config = dict(
    num_hidden_layers=13,
    hidden_size=96,
    n_experts=192,
    experts_per_token=3,
    d_expert=48,
    d_shared_expert=64,
    hidden_act='swiglu',
    moe_layers=[0, 1, 2, 3, 4, 5, 6, 7, 8, 9, 10, 11, 12],
    router_score='softmax',
    normalize_top_k=False,
    routed_scale=26.4,
    balance_loss=0.0111,
    balance_bias=False,
    router_bias=True,
    init_std_router=0.00935,
    lr_router=0.00178,
    vocab_size=5618,
    norm='rmsnorm',
    norm_eps=1e-05,
    tie_word_embeddings=False,
    optimizer='soap_variant',
    learning_rate=0.0051,
    beta1=0.95,
    beta2=0.95,
    max_grad_norm=1.0,
    batch_tokens=65536,
    max_seq_len=256,
    train_tokens=312100000,
    max_steps=4763,
    dataset='wikipedia_en',
)
Below are experts of layer 8 (counted from 0) of a mixture-of-experts language model. Rows are named router (the router's row for the expert), down (a neuron's output weights, with its number) and show model dimensions 0-95. Each number is 50 + 10 x the weight over its row's rms, rounded and kept within 0 to 99.
After each expert's rows: "raises" lists some tokens whose logits its average output raises strongly, later layers aside. This comes from a sample of Wikipedia text that the model never trained on.

# expert 158
router:66 49 58 37 49 69 32 40 51 64 60 56 70 54 27 49 49 49 57 71 57 43 60 44 64 64 43 49 55 38 58 50 52 58 57 54 61 47 62 73 49 33 61 41 46 58 53 39 43 59 56 56 36 51 35 42 48 39 64 69 47 50 72 57 50 60 38 42 58 60 49 33 60 42 50 48 35 46 42 39 63 52 67 44 37 55 45 47 52 56 53 47 53 54 51 50
down0:50 50 51 74 44 71 48 63 51 55 52 61 52 43 63 53 53 55 37 46 51 73 63 49 56 63 55 48 65 60 48 51 72 44 49 37 49 51 50 49 46 49 55 38 51 58 36 44 57 53 39 57 49 53 48 32 50 54 56 48 52 50 34 54 58 30 47 38 32 42 38 77 39 76 48 61 36 45 20 39 45 42 44 49 44 51 53 47 54 50 50 52 47 40 45 54
down1:29 59 53 66 57 53 48 47 41 50 47 45 70 37 49 51 47 63 40 80 39 49 50 90 54 37 61 47 49 57 58 50 45 47 54 50 50 53 46 52 55 45 39 50 55 35 47 37 35 39 31 59 58 35 37 50 40 33 48 38 50 57 48 53 62 52 72 47 51 47 45 52 55 56 49 50 46 49 41 69 33 48 55 50 38 44 64 50 43 50 53 52 46 43 66 49
down2:53 36 33 26 42 42 44 50 48 60 53 73 52 50 43 61 47 64 46 56 59 72 41 18 55 43 42 52 42 49 47 44 42 58 34 50 53 45 56 60 37 41 53 58 69 50 56 53 49 67 50 46 37 62 52 61 51 52 57 47 33 45 52 49 48 36 49 50 51 55 47 51 32 48 45 54 37 33 38 27 49 55 50 51 40 48 41 41 42 41 48 58 29 52 48 68
down3:54 47 51 46 51 51 40 53 49 59 39 49 55 50 24 42 59 47 66 49 36 52 55 44 54 46 51 50 58 43 35 49 42 69 53 36 51 36 52 50 51 62 54 53 54 43 54 65 50 59 50 75 38 55 44 68 56 53 48 56 39 78 68 44 52 44 49 44 51 47 33 49 36 52 49 52 54 62 38 57 88 52 50 55 56 48 51 49 48 23 58 67 50 49 49 50
down4:48 50 48 50 50 39 72 47 32 47 46 56 50 57 46 44 49 47 62 59 44 46 60 44 43 46 44 45 50 37 51 41 50 54 62 53 60 77 45 65 49 53 49 40 67 79 33 52 58 42 51 56 49 54 81 51 48 36 58 52 50 58 54 50 46 47 60 53 71 73 44 46 55 27 64 52 54 51 54 45 24 55 54 58 48 42 49 68 52 48 54 39 50 49 45 53
down5:52 52 20 60 57 48 42 53 52 65 47 52 53 61 66 59 27 55 49 51 50 50 53 29 60 47 50 69 57 51 46 50 47 47 56 44 43 72 48 54 39 51 59 46 56 56 35 46 62 52 57 44 54 44 50 50 56 43 33 52 50 51 49 57 42 51 56 32 52 57 37 71 50 47 36 55 58 50 32 51 51 43 65 54 49 50 51 55 50 59 47 42 89 30 43 63
down6:65 49 45 71 50 47 42 51 57 70 53 51 64 51 47 50 36 47 54 55 60 51 51 50 62 50 23 55 50 53 26 70 55 47 46 54 46 54 48 45 68 52 50 46 67 71 52 63 16 52 68 52 54 48 50 42 62 58 38 55 50 62 62 49 50 49 44 47 17 51 40 27 42 60 52 46 55 50 47 52 58 46 54 60 52 50 57 56 56 50 50 52 49 52 50 57
down7:77 53 37 35 48 58 55 38 44 51 60 60 41 77 56 53 28 45 50 39 55 55 11 59 40 54 53 51 51 40 18 73 40 50 53 55 49 53 51 45 62 55 47 51 66 33 41 49 51 48 40 52 58 52 49 54 50 51 39 46 45 56 50 55 49 50 60 45 33 55 57 58 40 52 48 53 50 63 47 49 64 50 44 60 45 57 45 46 44 61 47 52 39 59 50 49
down8:45 49 47 31 43 50 68 48 56 50 45 35 49 29 66 57 51 30 52 49 61 60 47 50 50 61 58 49 45 56 62 42 54 26 66 55 58 48 52 50 46 50 59 46 49 70 48 42 56 74 50 48 52 52 49 44 50 43 46 45 55 60 39 25 39 53 55 59 36 43 53 43 50 70 55 32 48 46 50 52 12 50 41 49 51 51 47 54 53 71 50 36 52 53 48 47
down9:65 45 50 38 56 48 46 56 43 75 60 53 50 49 48 37 45 69 51 56 49 50 60 46 61 50 38 50 50 50 49 54 36 49 48 54 50 57 54 88 49 49 37 49 60 60 77 38 50 59 64 66 48 66 53 51 50 54 33 45 48 47 50 76 59 50 29 58 53 53 50 42 49 56 32 43 42 50 52 32 51 66 47 44 52 46 50 45 38 54 49 55 49 53 28 45
raises: "ear", "att", "ack", "aid", "er", "it"

# expert 161
router:46 60 37 41 60 63 34 66 38 38 58 55 61 55 43 38 49 34 43 63 40 50 48 35 36 60 47 71 54 54 73 31 64 63 49 50 62 39 41 60 48 47 50 54 50 52 62 45 62 49 59 54 61 36 50 44 52 46 53 65 51 61 63 57 36 56 52 51 46 48 59 47 39 49 71 57 28 35 37 54 58 61 46 46 38 57 49 41 51 57 61 48 50 43 71 43
down1:51 50 57 50 50 69 57 47 39 38 58 38 48 39 54 49 52 45 50 48 52 58 57 28 43 51 49 57 61 58 51 62 52 21 51 50 54 45 35 55 22 57 74 48 49 47 49 63 46 64 50 43 28 56 50 55 48 45 71 30 49 48 51 46 52 40 47 50 43 65 53 30 57 45 34 75 59 50 50 52 45 45 29 65 48 45 45 50 50 49 53 58 60 39 44 44
down2:52 45 39 51 60 54 49 49 55 46 49 64 49 67 50 38 62 39 57 49 49 52 58 44 44 51 50 39 40 70 40 75 48 50 47 60 49 42 55 56 51 67 43 49 52 43 54 47 59 61 41 52 49 52 41 48 44 49 50 47 60 45 42 54 54 37 36 57 41 51 51 50 60 43 38 48 41 34 54 64 15 46 48 60 52 35 47 65 34 12 25 48 52 50 53 53
down3:40 49 39 42 42 55 43 44 58 43 37 61 67 46 54 44 62 51 52 17 51 24 40 46 50 58 57 54 49 48 48 60 57 41 43 53 33 51 50 51 45 44 64 44 49 53 25 60 50 49 45 57 49 55 46 47 64 58 53 33 47 51 24 51 32 46 51 51 50 49 47 49 61 58 72 59 59 35 49 45 37 48 42 33 48 49 51 51 52 44 24 35 37 57 44 46
down4:49 50 60 50 50 40 40 55 52 47 39 50 61 45 45 66 34 40 50 55 51 48 52 51 50 50 44 46 48 58 54 63 79 50 63 51 59 52 64 34 39 51 66 64 50 48 47 66 51 47 53 37 48 86 70 50 44 40 38 66 63 48 41 49 39 41 50 53 39 26 37 46 30 48 41 44 44 50 39 62 53 48 51 67 34 51 50 38 58 53 52 51 50 63 42 54
down5:50 75 61 60 55 68 50 48 44 40 42 43 46 72 24 45 58 52 38 51 48 54 50 79 53 52 48 43 51 53 46 50 61 31 40 56 52 48 51 41 51 46 49 52 41 54 49 50 51 53 39 41 43 65 50 42 48 50 59 46 45 45 43 36 49 34 48 50 50 52 50 38 49 51 64 45 47 48 35 53 20 42 31 44 44 77 58 49 42 69 47 46 61 67 45 49
down6:59 64 65 58 54 47 53 51 46 59 51 65 54 43 36 42 50 50 45 46 50 53 64 35 52 54 56 25 39 67 46 67 67 33 42 45 50 55 37 50 51 53 70 49 50 49 41 69 49 25 43 57 33 48 63 50 49 51 46 44 49 63 50 49 58 50 54 23 65 27 58 45 67 41 37 49 53 40 49 47 53 56 53 51 50 52 49 50 42 32 44 50 31 48 56 40
down7:45 47 36 42 49 46 57 44 53 50 36 37 60 58 74 24 44 48 41 78 53 47 43 50 50 52 56 41 56 50 46 53 63 41 39 48 50 49 50 52 44 59 28 51 49 49 59 51 61 61 67 57 45 50 49 47 58 38 60 67 46 46 68 54 51 58 22 58 49 49 35 31 49 52 26 58 45 53 57 49 51 53 52 53 57 51 53 56 48 42 56 80 47 50 49 68
down8:49 52 56 65 51 38 46 71 40 44 50 52 48 42 43 50 49 49 46 46 88 51 55 46 52 57 49 40 49 50 63 49 51 64 47 48 61 50 79 52 52 52 55 74 58 51 52 47 61 54 51 52 69 64 30 50 79 61 48 50 45 48 45 43 49 61 46 48 42 30 28 46 50 48 50 49 55 54 36 54 50 38 43 36 40 37 49 58 47 55 50 47 33 40 51 46
down9:50 50 40 40 51 51 40 48 59 40 45 55 48 56 59 50 55 50 34 49 49 39 51 46 47 58 51 32 38 49 44 49 55 52 60 19 57 84 69 46 46 51 49 48 48 50 35 55 52 43 47 50 43 56 49 56 72 55 50 26 23 49 49 43 62 50 64 50 51 71 50 50 51 50 47 23 62 62 48 45 44 54 52 51 58 50 41 49 48 41 43 53 78 49 49 47
down10:49 61 52 34 49 53 43 50 49 52 39 59 54 49 55 42 61 25 52 34 56 13 51 53 48 48 53 68 40 49 53 49 49 42 51 43 44 46 43 43 44 61 51 31 44 63 53 46 51 50 51 82 40 47 34 55 54 53 46 53 53 51 62 42 46 48 50 52 48 42 60 53 46 47 63 56 54 45 47 50 56 87 50 44 58 41 46 52 73 55 40 56 53 68 37 50
raises: "e", "==", "h", "ar"

# expert 128
router:57 56 71 38 59 40 44 39 49 59 61 71 61 41 53 40 60 52 46 56 45 47 57 42 46 30 68 37 62 49 46 39 44 55 51 48 55 41 49 42 40 57 57 66 52 46 42 40 61 63 39 65 46 48 54 46 70 56 68 36 41 66 43 37 52 53 45 57 56 67 61 48 64 40 44 47 63 32 37 51 40 60 55 46 45 59 64 41 61 37 52 65 37 43 39 45
down0:55 46 51 48 46 39 59 52 55 52 48 60 49 71 45 44 64 50 48 46 58 51 69 38 50 63 57 51 39 52 56 59 54 46 73 44 48 59 53 73 55 54 53 51 28 50 25 63 30 48 50 50 40 57 71 62 50 42 61 54 45 56 41 58 30 32 53 39 54 37 55 48 46 51 56 42 47 49 42 55 71 49 44 44 54 42 28 45 59 71 47 63 46 43 49 61
down1:55 44 63 51 47 49 60 45 50 52 66 47 35 44 56 43 49 47 48 52 15 65 31 44 49 38 46 68 40 48 45 61 54 50 59 64 46 57 49 51 52 56 38 71 47 26 54 36 39 66 68 52 68 49 41 36 52 48 51 61 54 48 49 35 53 45 57 51 50 53 48 59 49 47 33 68 33 52 56 51 48 41 48 52 81 50 45 63 48 53 54 52 39 51 53 54
down2:62 57 54 50 72 53 52 45 47 55 49 54 43 69 51 53 62 48 51 50 44 53 51 43 40 50 43 65 35 52 42 58 38 50 68 52 54 36 48 67 47 42 24 51 39 33 50 45 56 40 39 47 42 51 72 61 26 64 56 56 62 59 66 42 49 45 52 54 57 48 35 49 55 57 55 47 41 40 41 53 22 58 54 51 43 49 50 51 61 55 56 53 44 73 36 34
down3:60 65 49 35 50 45 26 57 65 48 44 56 49 58 53 71 52 48 50 49 50 46 35 64 49 49 34 56 61 42 63 57 53 50 48 40 69 50 60 28 40 56 53 51 33 25 41 51 46 47 54 32 56 48 49 68 49 49 48 50 41 48 45 58 50 46 56 23 30 64 47 31 40 45 77 40 50 46 47 48 44 50 52 41 52 43 48 37 48 50 48 49 40 61 50 55
down4:76 51 58 60 51 41 50 55 28 53 40 45 47 38 44 64 64 45 50 35 56 41 56 46 45 48 52 53 51 54 61 48 36 47 46 54 62 52 53 54 44 45 72 49 76 44 21 44 47 45 48 49 35 58 49 61 36 43 47 39 14 47 33 51 42 51 48 51 53 74 50 50 50 50 37 49 50 50 49 48 56 49 45 60 57 50 49 63 76 53 52 51 51 48 52 56
down5:41 64 49 64 36 46 48 59 53 49 52 52 50 63 46 48 58 89 51 47 42 46 58 41 53 59 46 51 52 51 62 59 34 72 56 65 51 61 43 48 52 35 59 56 40 46 49 45 47 65 62 80 57 57 49 58 42 54 49 44 45 59 53 56 43 42 56 46 42 45 53 51 47 50 66 38 51 62 45 32 50 51 53 49 47 36 70 53 48 44 50 75 60 47 29 56
down6:50 56 51 48 48 45 47 27 48 45 52 27 44 54 54 38 74 38 43 58 47 49 59 45 51 45 56 54 52 54 59 47 40 50 47 52 51 50 59 50 40 49 42 48 52 43 54 57 61 52 41 49 52 38 42 51 38 53 76 50 47 50 67 66 56 46 51 50 44 40 50 51 71 26 68 79 49 49 52 47 59 52 13 50 38 46 43 47 58 51 55 63 44 55 53 30
down7:50 46 58 59 73 60 50 52 55 64 30 53 53 50 52 41 54 53 56 61 54 58 50 50 45 44 50 79 49 44 49 48 44 50 49 69 54 59 48 54 64 37 52 40 46 52 57 50 55 32 26 54 47 55 40 33 50 16 51 57 49 54 53 36 33 46 40 45 50 43 49 50 61 53 59 73 65 70 48 39 24 52 49 39 50 52 49 51 50 43 55 43 60 46 50 50
down8:66 58 57 44 43 59 49 42 66 48 51 51 65 41 45 63 63 48 54 55 46 60 45 47 55 37 49 47 55 68 53 56 51 53 35 53 55 47 43 58 61 48 86 49 45 56 59 48 33 44 84 44 54 65 34 44 38 63 60 41 55 60 50 50 47 42 36 51 59 43 48 48 40 43 46 38 44 50 52 53 72 46 39 50 52 40 42 44 49 61 65 52 62 29 51 62
down9:50 65 48 24 44 52 44 40 56 51 49 55 51 57 58 51 62 52 39 52 71 59 48 49 48 48 34 63 53 49 53 51 32 50 45 54 51 52 49 42 45 52 43 49 53 39 58 53 50 57 55 46 49 48 38 46 34 38 72 61 58 27 56 51 99 50 45 53 50 56 58 50 66 53 51 54 50 51 49 49 51 38 48 51 49 44 54 64 79 60 39 52 57 47 61 53
raises: "weight", " zone", "istan", " Lemmon"

# expert 32
router:60 55 73 41 58 41 44 40 51 62 56 75 59 42 52 40 58 52 49 56 45 46 55 43 45 30 66 30 61 48 46 39 45 53 52 47 54 42 48 40 39 58 56 67 52 48 39 41 61 65 39 62 46 47 53 45 70 55 67 38 42 66 42 36 50 51 46 59 52 66 62 49 62 39 47 47 64 32 36 51 41 59 50 46 47 58 65 44 60 37 53 64 37 44 40 43
down10:51 53 52 51 49 51 44 47 50 50 63 00 52 48 46 55 51 58 49 47 36 50 51 40 45 38 32 39 50 51 46 56 48 47 52 50 58 50 57 44 43 50 54 61 50 49 47 70 55 47 69 60 39 48 57 50 52 34 50 44 52 57 50 50 78 48 21 35 51 58 48 67 58 50 44 49 70 50 39 47 49 48 65 50 56 48 46 53 54 46 40 55 42 43 44 46
down11:53 50 46 41 56 67 50 53 53 52 51 57 68 43 55 34 35 49 63 44 47 79 35 57 57 53 55 48 55 63 55 70 64 56 51 50 58 37 58 46 48 44 59 44 58 46 52 48 50 51 49 47 46 48 48 59 57 50 50 51 75 41 55 40 50 50 36 30 41 53 65 47 50 48 68 59 53 48 49 35 51 28 39 54 53 77 39 64 35 36 50 29 53 60 62 44
down12:48 46 47 52 57 46 33 43 62 32 53 52 67 47 49 52 52 75 44 47 61 45 55 70 47 54 58 72 47 44 53 53 56 50 46 44 52 51 53 49 52 63 40 28 39 60 50 45 52 45 49 56 40 64 56 38 46 55 57 60 50 61 49 50 37 68 46 51 60 35 50 65 24 50 41 51 63 63 50 46 23 47 46 50 35 49 21 50 50 48 46 50 36 46 52 68
down13:51 46 47 29 49 43 62 20 70 61 44 48 53 52 51 48 36 30 43 46 63 50 39 48 44 43 52 50 49 52 41 52 28 50 48 52 48 58 47 18 58 57 49 29 68 52 44 39 40 59 32 52 51 41 42 61 49 53 49 45 26 51 53 54 52 51 54 50 34 35 50 47 51 60 47 50 56 36 41 53 51 46 48 48 57 51 68 47 58 49 35 42 53 69 57 65
down14:75 51 51 36 44 45 53 49 56 62 58 52 78 57 51 54 44 50 66 50 51 74 51 60 33 56 44 52 43 57 56 48 59 50 58 50 40 48 51 50 51 26 51 50 49 56 45 50 56 71 53 63 53 55 27 49 50 52 45 48 54 53 35 50 52 51 51 49 54 47 56 41 55 49 47 53 49 58 75 73 59 45 48 64 44 75 44 46 39 44 50 51 16 53 50 56
down15:64 44 68 45 60 57 73 54 35 47 48 49 50 50 50 51 30 43 51 54 48 53 50 53 35 64 53 32 46 51 44 76 44 58 48 55 56 43 15 54 40 55 57 54 44 63 63 36 50 51 56 42 50 52 54 83 52 54 43 52 48 47 44 54 59 49 57 44 56 50 41 64 58 48 67 40 66 34 54 67 47 40 53 69 52 47 45 49 49 52 57 48 49 45 50 65
down16:51 57 48 37 47 60 55 52 51 28 64 57 50 50 56 49 51 52 66 44 70 50 64 46 54 44 43 52 61 52 48 43 50 67 53 52 61 65 37 52 49 53 54 52 43 56 57 65 50 47 49 47 74 49 39 50 45 72 70 62 69 66 31 54 59 47 47 53 56 21 47 60 63 44 62 51 60 43 51 50 68 60 63 53 44 36 64 63 58 53 40 49 46 46 49 37
down17:49 55 41 54 49 50 40 57 55 62 44 37 43 57 41 46 45 51 50 61 43 51 39 54 49 51 35 53 44 54 42 51 57 31 53 52 77 66 38 54 34 67 44 48 46 50 56 45 55 50 60 57 57 30 56 40 49 43 81 53 31 50 47 50 46 50 44 53 51 55 54 49 33 44 46 66 45 64 60 42 51 44 57 26 49 47 50 67 31 49 55 67 51 44 30 27
down18:39 22 47 37 37 42 57 40 48 49 48 46 54 41 48 53 45 42 65 50 46 52 49 52 57 44 63 39 50 50 57 50 41 54 47 53 31 53 61 34 40 37 71 69 52 54 47 60 51 68 48 42 60 57 53 50 49 65 56 42 61 50 53 49 59 46 42 54 60 49 56 49 31 33 80 57 61 51 36 48 46 60 31 52 51 48 47 49 26 45 32 65 55 52 58 38
down19:47 79 47 81 61 55 35 52 59 49 33 36 68 55 65 43 54 50 49 33 40 42 58 58 33 54 48 47 59 58 65 36 48 54 70 67 41 52 64 62 44 49 49 63 45 51 54 62 50 41 49 49 59 42 50 49 70 45 56 52 18 41 56 52 47 54 46 57 50 49 42 62 68 40 43 51 55 59 47 52 64 55 49 50 42 43 47 49 49 50 55 53 53 46 56 49
raises: " km^{2}", "==History==", "eries", "rove"

# expert 157
router:41 46 53 54 65 55 59 57 45 61 45 63 53 43 58 47 60 62 52 69 56 56 62 54 60 63 69 54 66 64 51 39 31 54 47 37 56 35 49 51 43 37 41 66 64 31 50 38 67 59 43 61 41 51 37 43 57 43 50 39 32 51 59 47 44 55 38 53 38 39 63 46 37 30 58 52 35 54 57 59 37 53 44 50 42 53 58 44 54 53 59 37 71 42 47 38
down1:46 42 59 52 54 58 50 48 47 67 45 36 52 68 78 55 46 69 45 57 48 54 61 46 54 48 66 49 39 64 42 51 50 48 29 58 46 44 49 46 55 45 42 48 68 48 63 44 58 39 48 83 51 54 49 49 53 50 41 48 46 53 62 50 53 45 50 37 46 54 55 69 48 65 64 63 42 61 43 18 56 59 53 53 38 47 38 52 61 52 49 49 46 28 58 53
down2:54 58 47 49 62 48 49 57 38 51 50 67 45 48 51 66 40 40 49 47 39 39 34 50 35 57 51 49 36 43 34 65 54 50 49 50 48 49 51 73 38 50 34 37 56 50 69 73 34 60 64 40 55 49 54 51 53 51 50 48 58 40 56 41 58 69 52 60 43 30 42 54 54 66 47 50 44 50 62 50 68 54 50 67 50 35 40 54 36 32 42 53 67 49 30 45
down3:51 54 41 75 53 57 66 54 57 55 45 40 49 64 50 57 64 57 51 64 50 51 55 53 47 43 49 57 59 47 50 36 38 63 37 49 40 48 62 40 45 65 32 51 44 41 45 53 44 49 46 48 51 45 45 53 46 72 50 62 65 34 61 26 57 61 50 51 60 56 44 49 50 41 50 39 60 51 37 53 24 64 72 42 33 68 51 47 26 50 49 47 61 59 44 46
down4:51 47 37 55 43 53 52 60 72 57 67 50 43 49 54 42 48 42 54 56 44 50 50 46 50 40 49 56 43 49 50 55 87 52 41 54 55 47 49 32 56 49 67 51 43 54 55 50 36 56 51 47 56 51 50 51 50 51 48 61 63 56 36 52 44 49 50 47 18 52 47 38 53 89 59 54 53 53 37 49 65 51 26 45 44 55 57 63 40 64 50 47 34 44 39 51
down5:43 57 52 48 49 56 65 48 40 57 50 50 40 51 60 45 43 42 50 37 24 55 58 47 52 57 39 60 47 75 58 44 35 49 50 49 30 54 44 46 75 64 52 45 58 51 52 48 43 30 31 62 49 46 50 41 57 77 49 54 47 46 37 47 48 57 59 56 68 60 56 58 46 45 42 73 66 50 66 46 50 46 36 68 52 37 41 41 51 53 41 59 49 58 59 57
down6:42 46 55 52 50 57 54 60 56 38 44 32 50 58 58 57 49 53 44 47 37 56 51 58 45 63 54 60 50 35 49 47 47 55 50 24 42 45 41 50 62 49 38 20 51 50 50 53 48 45 52 49 46 33 46 62 47 59 16 52 47 83 60 56 50 40 50 47 48 49 49 43 38 64 47 56 53 69 69 72 45 52 51 49 67 57 45 49 59 57 49 58 67 54 51 52
down7:30 49 68 47 43 54 50 65 47 50 46 49 32 51 62 55 52 64 45 45 43 20 33 46 38 51 51 51 56 55 50 46 51 47 49 62 50 51 63 27 55 54 62 49 53 49 77 65 60 40 42 58 45 52 59 40 42 35 68 72 53 47 59 31 46 18 51 49 48 30 55 59 53 50 51 51 55 52 43 53 50 49 47 50 53 43 61 50 62 45 35 53 51 54 43 52
down8:38 50 48 54 53 49 48 46 54 57 35 51 52 65 69 52 43 56 46 47 60 50 37 30 45 53 49 50 59 46 65 40 65 53 36 55 56 50 50 50 39 45 48 40 70 49 36 40 28 65 50 51 35 53 56 79 51 54 44 58 47 65 69 57 41 61 51 52 73 53 50 39 56 53 75 48 37 40 53 64 56 55 40 39 66 41 61 49 36 64 61 46 49 47 52 49
down9:57 50 39 57 25 50 51 58 52 49 63 46 48 33 54 54 66 41 57 50 58 47 51 67 44 43 48 50 58 47 44 32 51 46 55 55 20 46 48 50 42 48 39 54 42 83 49 50 52 46 53 49 57 40 50 57 54 51 50 62 45 47 53 39 52 37 30 56 45 21 57 46 58 55 51 42 42 52 38 61 59 20 42 46 41 49 50 50 51 51 51 50 25 58 56 56
down10:39 41 56 38 51 53 51 49 51 39 66 48 48 59 41 74 65 32 53 30 33 61 49 50 49 66 63 52 41 49 71 48 54 48 42 53 52 56 27 38 74 57 51 45 52 48 51 66 63 59 43 45 52 46 50 55 21 40 46 37 60 49 52 43 61 57 54 62 64 53 71 50 51 57 52 52 61 49 60 38 47 49 52 61 52 55 49 54 52 48 47 37 41 27 46 58
raises: ".", ",", " and", ".\""

# expert 112
router:58 57 72 40 60 41 45 39 50 59 58 72 60 41 54 40 60 51 48 58 46 47 56 42 45 29 69 35 61 48 46 40 44 55 51 48 55 41 50 41 40 57 56 66 54 47 42 41 62 64 39 65 47 47 52 45 71 56 65 37 42 66 41 35 51 52 45 57 55 67 60 50 64 41 44 46 63 33 36 50 39 58 52 47 47 60 64 39 61 38 53 65 38 43 39 45
down0:46 55 49 30 61 45 45 50 71 78 54 73 50 55 43 45 27 51 51 48 54 44 73 50 54 64 44 45 46 48 62 45 48 40 49 54 44 40 57 52 34 42 29 53 49 55 53 50 56 41 54 46 56 52 27 48 33 71 45 49 37 46 57 52 38 42 68 51 56 47 49 57 57 25 49 66 52 50 64 52 45 47 48 53 28 55 53 57 39 42 52 60 45 49 51 50
down1:48 62 52 43 57 49 73 51 44 43 49 44 47 45 48 47 69 54 46 55 50 63 65 39 44 52 29 42 56 53 61 47 79 48 33 45 39 49 65 50 74 37 46 75 50 58 40 45 44 32 50 49 43 44 38 64 49 51 50 46 47 48 43 46 49 68 32 43 51 52 54 46 41 51 45 46 61 72 39 44 54 54 59 47 46 50 53 51 32 27 41 61 43 57 45 41
down2:50 28 52 47 43 42 46 52 45 36 36 60 51 55 51 52 55 59 40 62 50 42 48 66 55 49 48 56 56 14 48 42 37 31 48 50 59 60 48 52 39 37 36 42 51 52 54 51 53 58 55 53 55 48 55 24 49 37 36 50 65 44 67 55 47 58 46 54 71 49 41 44 76 57 49 49 65 68 61 44 47 71 51 47 46 50 51 49 53 49 62 67 51 37 40 54
down3:63 49 46 49 45 47 52 33 47 49 50 60 58 48 49 64 37 52 54 50 48 64 55 76 47 42 62 47 49 49 45 37 68 37 48 41 48 52 54 59 49 49 66 47 47 58 74 36 52 51 50 49 52 57 37 53 44 27 34 52 39 24 48 41 59 36 46 57 49 47 52 54 47 48 70 29 39 73 73 43 66 41 51 45 55 47 54 48 48 67 41 60 48 36 49 49
down4:51 49 54 46 43 69 58 70 61 56 48 67 43 50 42 40 46 55 61 58 40 48 61 50 40 56 44 39 55 31 49 64 33 55 49 49 38 49 59 54 60 27 50 61 55 69 48 51 45 76 47 43 55 50 42 42 49 72 45 49 64 50 49 53 53 50 55 56 52 40 44 48 39 45 56 77 47 45 41 63 40 75 50 41 57 53 61 41 52 69 35 35 44 47 41 61
down5:45 29 60 43 50 52 59 38 56 51 57 54 53 38 53 43 46 48 48 42 55 38 51 48 47 63 44 54 53 43 31 41 64 70 47 43 43 52 54 52 49 46 45 51 48 54 70 37 57 33 70 47 50 61 51 38 57 48 47 67 41 22 34 50 47 55 41 66 50 67 29 41 54 48 42 47 39 49 54 51 45 33 50 45 55 45 63 86 57 49 48 55 52 50 47 66
down6:59 43 48 51 55 45 58 73 56 64 41 51 35 44 40 47 44 51 42 48 30 53 52 56 49 48 45 43 61 52 41 48 53 24 43 54 50 53 43 36 50 57 40 41 22 61 56 54 50 66 52 55 74 25 49 50 55 48 29 54 56 48 39 47 31 50 43 42 59 50 51 53 33 57 77 50 50 57 53 60 60 30 47 41 54 60 34 47 46 50 52 53 55 51 37 47
down7:54 48 45 25 59 57 56 63 61 55 50 50 68 47 55 48 50 40 52 52 55 48 67 53 54 48 41 53 76 51 57 48 41 55 71 64 58 62 52 46 53 48 47 41 52 48 41 38 57 44 43 64 48 45 58 53 51 62 38 48 54 48 58 14 55 51 33 46 40 56 52 57 58 61 62 29 51 60 57 61 49 50 52 43 75 42 43 42 53 53 66 63 46 57 73 51
down8:54 43 33 48 58 58 66 66 65 44 45 49 54 48 72 54 20 69 52 50 61 43 58 59 46 47 55 43 46 54 51 39 45 51 49 44 56 49 51 49 38 53 63 47 50 35 53 62 41 49 38 48 72 78 47 69 56 52 72 46 35 66 51 63 74 49 28 46 43 41 61 50 61 50 59 51 50 53 50 58 48 59 59 52 49 50 55 59 48 50 53 49 49 57 40 53
down9:44 46 44 51 48 27 39 34 65 63 60 52 42 82 45 54 59 49 45 37 53 49 48 54 45 49 32 50 64 42 43 58 59 46 47 64 50 47 57 45 54 40 61 55 64 43 21 62 44 56 50 44 50 50 43 46 63 46 53 55 50 54 47 67 38 43 62 23 47 50 62 49 39 52 50 52 50 46 20 72 66 58 52 47 43 62 56 50 50 50 47 53 51 54 58 49
raises: "rap", "ilities", "illion", "idence", "iversity", "adem"